Experts of a small language model.
Size: 10 layers, vocabulary 29361, 74.6M parameters.
Experts: 24 experts in each of 10 layers, 160 SwiGLU neurons an expert, 1 pick a token, a softmax router, a shared expert of 320 neurons.
Below are experts of layer 4 (counted from 0) of a mixture-of-experts language model. Rows are named router (the router's row for the expert), gate (a neuron's input weights, with its number), up (a neuron's input weights, with its number) and show model dimensions 320-383. Each number is 128 + 24 x the weight over its row's rms, rounded and kept within 0 to 255. Numbers have three digits each.
Before each expert's rows: a language model's description of what the expert responds to; "mostly gets" lists some tokens that are sent to it at least half of the time. This comes from a sample of Wikipedia text that the model never trained on.

# expert 5
Description: Numbers in tables. Numerals and number pieces in vote tables, scores, dimensions and year ranges, such as 10,948,468, 2.25 m, 37; plus some foreign name fragments.
mostly gets: "See", "|---|---|\n", " Korean", "Sw", "kov", "ová"
router:116163144163106122117088118125138117101151094093109165149145132147089152163115101143127155138106104123084103157108159119117098162094113145112140124139158096133155132168089166130087163136117127
gate0:135102146131135162122087125106175142157153124135141113136155127087132175109115141110123089082117124119127164134129103162131135105158150088124144135110164089136134156158107129094124083140126107
up0:150142152124099109153188119140149156110128097094116140117147154130168134163130109148126125125121143129095153155125147089152074170139112105133152133174212151131122107158130130121128103081152138
gate1:108173144141101145190096075137200151135114138139163143129119141131113103113170171096137092129104145113103167129180104129150135174133122123124181110103129126167113093138110127149147132165152162
up1:131149153129132135172178141140153146161165135129114130176101173143128111079124130122133145066144123135145129127097119141150123134101148074107106132124126129114147134115116112126113131133074109
gate2:105138105102110125146094137139119111143104109115138112113149100090166076116178103087121118155151167100103140132128118138119149101131140150164108147139172119077104108112140157144126095123113127
up2:156119189164118136105126107157101125100103117109114117160184132107161144131040159154110148105127117075099147131122077149153153088157130133128130115082130103124143139125127118123145130148106113
gate3:175117132109144134133159157113126116139106127153104096063109105149093134134138120109117161125131119105135141131124112084161075120109132182124120180146132119131144125108126105104149122074125080
up3:114155126157149153182105112144111152129110121160124122139122113111132109099174140110161127092111089123139120176132109132131156143145082098134149198108118128096147127139170131094163119128120139
gate4:139144129127128144137073122164118136145127081149092162145137137153134190146134146127131133105156176117140113120090175124140165129079131112109145149097143132176118112158145135112153141115163153
up4:147117128128151158147145110111139131136157188085107105127135157133171143145120103130150134102123094116167129158124137120102111131140083061131117137112106141171157142131132098152184134093108155
gate5:131074137106101126115094127144122112130114142155172113106124120145151120111114094119135143144158165165145156122147111129145110119115150153122116095117078131146150157141123071134117143164131126
up5:083117120102126164110112142125129154080152115179120120136149151100090136114104168160110149121107100148121108133132160153148073120106093132088148159117139079074121094125109122138140123168120114
gate6:108112137122130184079154128089136158115125108182111123135092130182097162135122164134144090135109167167137144073092111150116107096137121130107157141174098079096070106136130120136144146145147126
up6:094132111155154105155094121182128120144128166135141136116094127123097152151152105143151119085082118084121167139069141151149104161112108128101115141104148118112075079083146069174140125118140128
gate7:123095112121150138133144136100130155187112147154119075153119110090131098163144154107121139173156146148135145155171145172126118118136144120146129139086128180124081114142125140124162126102143121
up7:138103086153128105120123098100184118151149118134124149134123133122142127170155146104133174146121125150116129143119153075086159123116108110124151114124137123113142135153098140128138109146160139
gate8:118127116157104150136101149116080098157121168191119104099079126169104175149101178127129152171177117114154117108144131115088138102125144114169104142104130140148139100086130121123124140097103126
up8:125141133179154160137152132118112180170147142183150174111132097096152110114130114108137091118114096164169174100133113130113149150121117101153145117141099091096142103129142151121140100117111115
gate9:169136116125108149160121133132142122149106173120123147142132152132145124101163126096131115130114083137115135126134079157110115107123158094135148098121122136124142154136140139137174143157167118
up9:145161114125083138118124114163132131115126142120135154094119136162106123157103165155169145129078119143148118158114130121145099125086107115118091087122137139117167099105141093096127166108149115
gate10:089124137115146080116174123141133153097143161164110115154137153091089094085109142119141090119174141118146147115125170126145150145139104104116108138117097133142119124106160112100150112121135110
up10:141124146117133139147117116128137152083118145118105106125172147104111112094136143154096109169139166099123151099102122122134157144156150127144117098099135086140147144136142105128129169116107133
gate11:100176086121157109144130144128138155134126129126104087103134095115180094099146103121133146160137133123119178111112149150148139104121119131125081119116056105148071102158114106130123156142138151
up11:136116103160116135150157131115121124124096144121113132152127104097103124099157127166144127096159130122165140097078144112125159141142092130184099136133092137127113084102177128139133108124177098
gate12:159123149168136112145169101108126086148068153150127108142155090084114155134154128114143076149126105132149134085139141122141101163191118126147151121105139096148077128106109103152129143119177157
up12:131146112097089145164162138143110092096116132157187117145139118153135131099111104127150090117149125133152131109100123113130109131142135088139140121180100108130124109150174117140099138157145092
gate13:109140106082148133118160137130188143107127125082146119133142130089157127102099131083150128139166114134144148095086124162162158176185099097142116156116123104163157153110141137149132129166163163
up13:154123125098140071189175155098113098109155111137183144150115128138158151143158131125111106119072149141160153146117154109106145102099165167099175118123141113135154130154132131130124085069144117
gate14:129110101108137186132114103143139133168148146183149119154110118163124135111133148132140139098166133090133087135099099143134154151124126155148122142101098124111110125132155149128112119099100144
up14:148134126138126153144099133140133119114091096127142149115181145067113119118079108109111132078106105142129107121079125139126105197096149124126147108138138135136175149110155147116097139117156154
gate15:143120128129140108163138106155124143188147132132121164101145141115165131131137165120101096166117103151095106124131112133140123109119096131142104137093116124127171199088167123091110132129083111
up15:138175114137113141156069113123112139174122150121088180149080123139160131125149107129118061144154155135142077132109105180161159131173111136111103158129149083137152161100170144140142150105125086
gate16:096139091118133082123116124182140172139114102177129102133143129060118100084151116140157142109139086133129148094171099135122140092151126085128094108126133155157131132160141113146116088120146117
up16:117149152156113091155137169117112175158169123145114125084150156140138114098116183090118090140124098086153131117113146122103083104112107160160121143110125091155149103163122133138171100123156126
gate17:115133127143135123123101104158132103136081130117156133117132172054112095093129127096094130141129092112153142127107140121153147109110104115136099111142111122124112133126147112143141132165123088
up17:148141139116127117148127119131102071156132112136078096068109133136142108137116129130125185048173112151119148118124126112158091142160138143141159160122198127120114119186106139115094120111110070
gate18:114143095160100167147080099128119141159098110120103137146111092118078149095114148148160100154106094124120148101131123115135110089130104113121138119140149113132145144134122156140111108107195122
up18:184119070127168113116158103113114103103136133138124154115128170111139163146150121115128138142092110158138162176160081083149105109115142108113145102099112153129083149085124116121135161154156116
gate19:131092124144145071130109120110141137134099116144142103158125173117101130109161155126121120102081143121152079105086102143161123111128149146147152172116114149145131120122102147083134097145077116
up19:137157132121124167116150109113143143163129119153142098165112114206102122127145129099147105113174136100079090108158124148112121103160112099141160156152146118135158182111131137122133139135103144
gate20:137109111126105107100110084123167119143123133136157117116115140129076122096109136139062152138140187090125146155125140131146102099131168157173105162114121122083146125140143131133128114127125116
up20:142112123127150133113131146108133051153109107157124130113160137084128142139097114100114113132110144135141152143096135135121138099130091137097144111115148129156106148146078131166105189133149157
gate21:119160098130151117122131109103088111133131135148121099140149135123147118123139120171120099116182138113060136124120133130116130126148104153159146122129118163160117142141167108143138121136174123
up21:135098090101114175151129112151148129158190155125135090111117149143095152124098144112102143131136148070153131137135171089124152103155129153115150157115151111164111110110160147126110163129122103
gate22:144156145106127134145160145092141110177086108154166119180126097101146111164123157119159079153154114102102157108186136100143124108122113140144189149121123134111125123119124104100125126115121139
up22:152141144104105152118103110146136135154112116171121092113116119106132136086094110138125113164163068117098103156113145146087094152160132120152115160157126142123106135108113139117122098142126126
gate23:121124107125136137089148127123160141118142135100111093154123103141132160118136140132139148089120125119094115127135084121124130116137115145151108115217145135146116139186144094112129104121129106
up23:130068143146147143133107111119126131149116167134118115149146168105148105077152071164109134161134133126130165131116180109116147117105156160128082143124129088132129140147133098136123157142115113
gate24:118111101143111178141130115089082125179153115150161106130134140125162100109156163092135123108131130108141137113130124137107139102157179093137153180161099144169112101156129088122123146133092143
up24:150122118148145185109139116126128107128112143152154085127133134151101111122092108088127146132109133115116138104122093165138156145151148125091129132140158131129129135087129152138110118153133182
gate25:144127123082136136129171124091148130136120150139156140106106110185120105121130092137143130113156143139105139147114087117141109086163091097114181095119086146109131097195120109114156128129119177
up25:120123155087153127114132118105148129088131109116122164143066116162090068129140127142099141104106135169147169104127105119130140100175171092124151105138120166138096088115143148145126144125180116
gate26:108102101109147155133106137123115088117122098164148143083094083180132139133129131081109126106110136115123090130152093123167147116109159131165114116117140116148146147109134094142155112113098133
up26:127167136118124134130163117152165152191149127100092108127156120138159113128109118137088123126171104109152168107106145118113115116132130127116106121096147130109128110141122123152132103164121137
gate27:109153118111138078115119122168134120145131120106128142156173154062129120111134174134098128158137110141123147111160116107138115088134101129102149119154140097097116159094109114096170112164141077
up27:157113144104106147147133155137110128127160165141144118143123135145155170131106136145132127115108133160098117104109094119147117121137172137144142102134086108110130169117137120185099112117070159
gate28:140110126126126129097160116144130096154145135170163131146138127150123129100145154182129105077071104161132106204092131105157146118112160072106176138150155162112141063091128076080118149114119122
up28:090126134084101158126100162116136097121139135139133126138125138122151159118169101113081136089151067140158115137135143160128153160125147103099119134137182157152136153140132114130110095112126140
gate29:101127118132132164147150122123110114134138152148124130140096098151110118079119138080163140140127119100099143106158155099134138107166112112141119128143142165113138152130141107167146106119141118
up29:159138096139148105140100139136141105105136066148149113114164157134112157154141135152149145151148164147103135164128129137135151081129123129156150095133125101150164113100184135111092128126116124
gate30:104117137098082133144129151120151149147105155143117129120110085116125092154155108107115138133132093146136098141100151085144105139138142088161136137162113156139127102104097191146174147109168108
up30:091161148140110179134138094096109171077138101120097135149125122131124124122137114106143101123113113096139100173170112119104114137142118138128118113096137103069111129102149136098145122157166123
gate31:097103109113092125111114093116126130108151146110132145162118116064134133074116105150106152186121121069145119138098114169109168097129095134131165118147126172130134140062130108073144127137177097
up31:140126111127131134114078119131119143129166101134133100121145089212147123132072140134167189086133136121111139129153134132120128143163172139160143111114110125174137130162130120168125111115077147
gate32:121148134150104096137095157109121134116129133172126145091104141146148121097089151139128152132128151163110127148116153104153123084105132142116119089106108118129109102130100075132118139128101114
up32:137126095104118161153140151109137127139102114111097124115135142132149154110119096171122128127131116132122113134096076161115126144153096123139084074157097104130099125126120101159138136145160116
gate33:146104137145166135134101121115176143138156122164143142117095189120101155149113100070114128127146102147110136143122095114169136155151107132126150100126124085165096153132160114163146105128084101
up33:079082115142168135133153105083127114121120136090120132102125106118123129137166125138146114109151123119126130122118114114144151152117103074108125154111138139144129134129155110113183100118143131
gate34:163130145160095150154169143140121133180139122151155191123119118138144109098132108145128059120140103136124088042134130139138127090119140176130134134135106149096169165135137122153146113133191097
up34:156169100141167110120122162171132142166109138118132090185169179124154160106133184133133115136130158088137124136112097126145116107144126117163127115081129151118129134141149120126161128080133118
gate35:158143106155117134142130140110104121161126157122142155119130145151165174129156127115164133146149139120165083099148124125129101090139132150100151169122115137113109122114143161125130092126150143
up35:133139092096140117105112119152111146170165112125171142128116134120104142159123162133140113131162129162119073130087147122081170138090128134140112153147083187138134137152155154162129114128079150
gate36:151120125107134114172085127160079142116124103106109127133116097110105102133134136119124106102112179116167134115111162203102115169121111124174106142112110136148134132126137118099119088110115123
up36:125145142154190128120146134127082132059143089154137067148159099040132182121140132115133132100080125139136124117109149144159118069163113140101118150112124129130133146149109151095161151154157131
gate37:163096134148135130182121126143104121148104106161121171131111172190178133132135125088113128127102132182150129096119099152111097116114133149125158173144115100106151167117099125142118152123144141
up37:137120120143149124112082143104133132110163106148146134141136126156149127128126135138143105093174155152147119089110156117109144116140129134144169142133124207156117077099111146115127100140110171
gate38:129126151164153114122122091118106150114113119103153132118155104106151148090108135144135135115149114132087158144126131127140127196116131138144127138098132125139104067154133126107149089105124165
up38:095115136112143111155159143096162161145120139125126116102120146126109150155108157147094134099161115158129108121160125078102176147129124117077122140141164147140153122114113121134140156126116134
gate39:090129133123104141128102155112134167107154162115072110137132088117147125136148132116111112093156118081104112169116079145095161133132144133122114158137137119149103118116112105145162132162099149
up39:109133121124166116145147161118134173122131072104153113132091107139137127154129127123134086114130133101110103148139122133138088118077126077114126113133119112169103102103154204178128099136123102
gate40:115117142134134188166124090157088145120080137142191141147124126128167142117104101128105136082118115140153103102138086147124135086110119112186144117151135115120124148157113127129122098109167148
up40:129143122094152114160115152099106104159137122132155157129148130159136129138116150154138161133107163124157107123111140143132135126123132123177077083154145129122142122141123091123132135145139146
gate41:095134161113165151136108137133137146192161157109114129129167084103122078101140130056145115130131141126128104106169160135136125123127105115161158109125107135098098109123110149159130147108109126
up41:126148105146137155127141161116114119100118116073123113139111136182131154115106130108137081161089118132150073136154153152097123114184100076155115148161140107151123168156129101115107152167101134
gate42:138125161147130152158111144175149115160122119096167130132162058121154156122129119139112203122122104082121129099129157156143148151131128150100135149120153081132153120150169116185135156102162101
up42:091117181126148112091137108154067136136114106155125094107086104137147131119112100120158107116101114177163158138158074156107125087083115103162124102116110108119114156159122182156103098128104147
gate43:149139143094192105139110135132160138112144160113089156146129112192165119145112108138143175110120190120189133159108151129177131119180126095122106141175139174125135116161156109074134121132133157
up43:126153076134107141164133117128163137159099083122102127088153106134146113159155098119170114156110139113126124175162110117141143132121113159115130165073099120130123148145116121099092130106113132
gate44:110155134120123106111143105098139139140138132163139127176096192125153136089168126111135128125095155132128112182143123143131144102099155136092139124188158108123119121112122170135186107136126120
up44:141121116103118147128182119117127111105141134121125140165180134078128110119168120133149108115135166155134116114090139152117171158087139115139105154113108094132122120134133119131098098132119163
gate45:165155114142070138114174139122126135173114134147101113125152121124131123139088134150157101106120170122144101090156118141134174115138145146137156113161141091110148119106111077104120104129125108
up45:080131157112144104099108163079137112153102114179104092120105120116120134128090137131149106142114126105117124121122186110166150172133125146147080147105107161112125112103091137157099125110171109
gate46:134130113135121138135182085092157134105074085097109106113114170134114121132128109128143140103144118140120113158137107083101149093118116120096128095162120137109145142095124132131143078150147092
up46:119147123133174121159103106083113140111140100117149174139127090083134127109120184135135104110148131148119136166115138134112130134153105109125145095161124084098166144157167177164119137122083116
gate47:122142130137182124107142104128101144121113166146128149144115145143141163130087120137115136106155103131122110134104086109131075093169131077061123152101088132099150162149148079135104127159132127
up47:086136114131127141100150129174102135102143152143131121118083112090155154112139117115146116096112129133150126149160126147144170125113109129179154140111142120113150108113137175110148163134098129
gate48:117124122131115142123135168129090122148099145137107152144115153192112143092125197154120112130124160154097117096121157152139186150122148133127145113117082150130128137073148150182125099123148111
up48:133133139123148111110170098150172105156120126157180153143157095068188126113143140104151148131139097152146123141169138152128125130112141155135181143116181167095100146120149110101105155120097126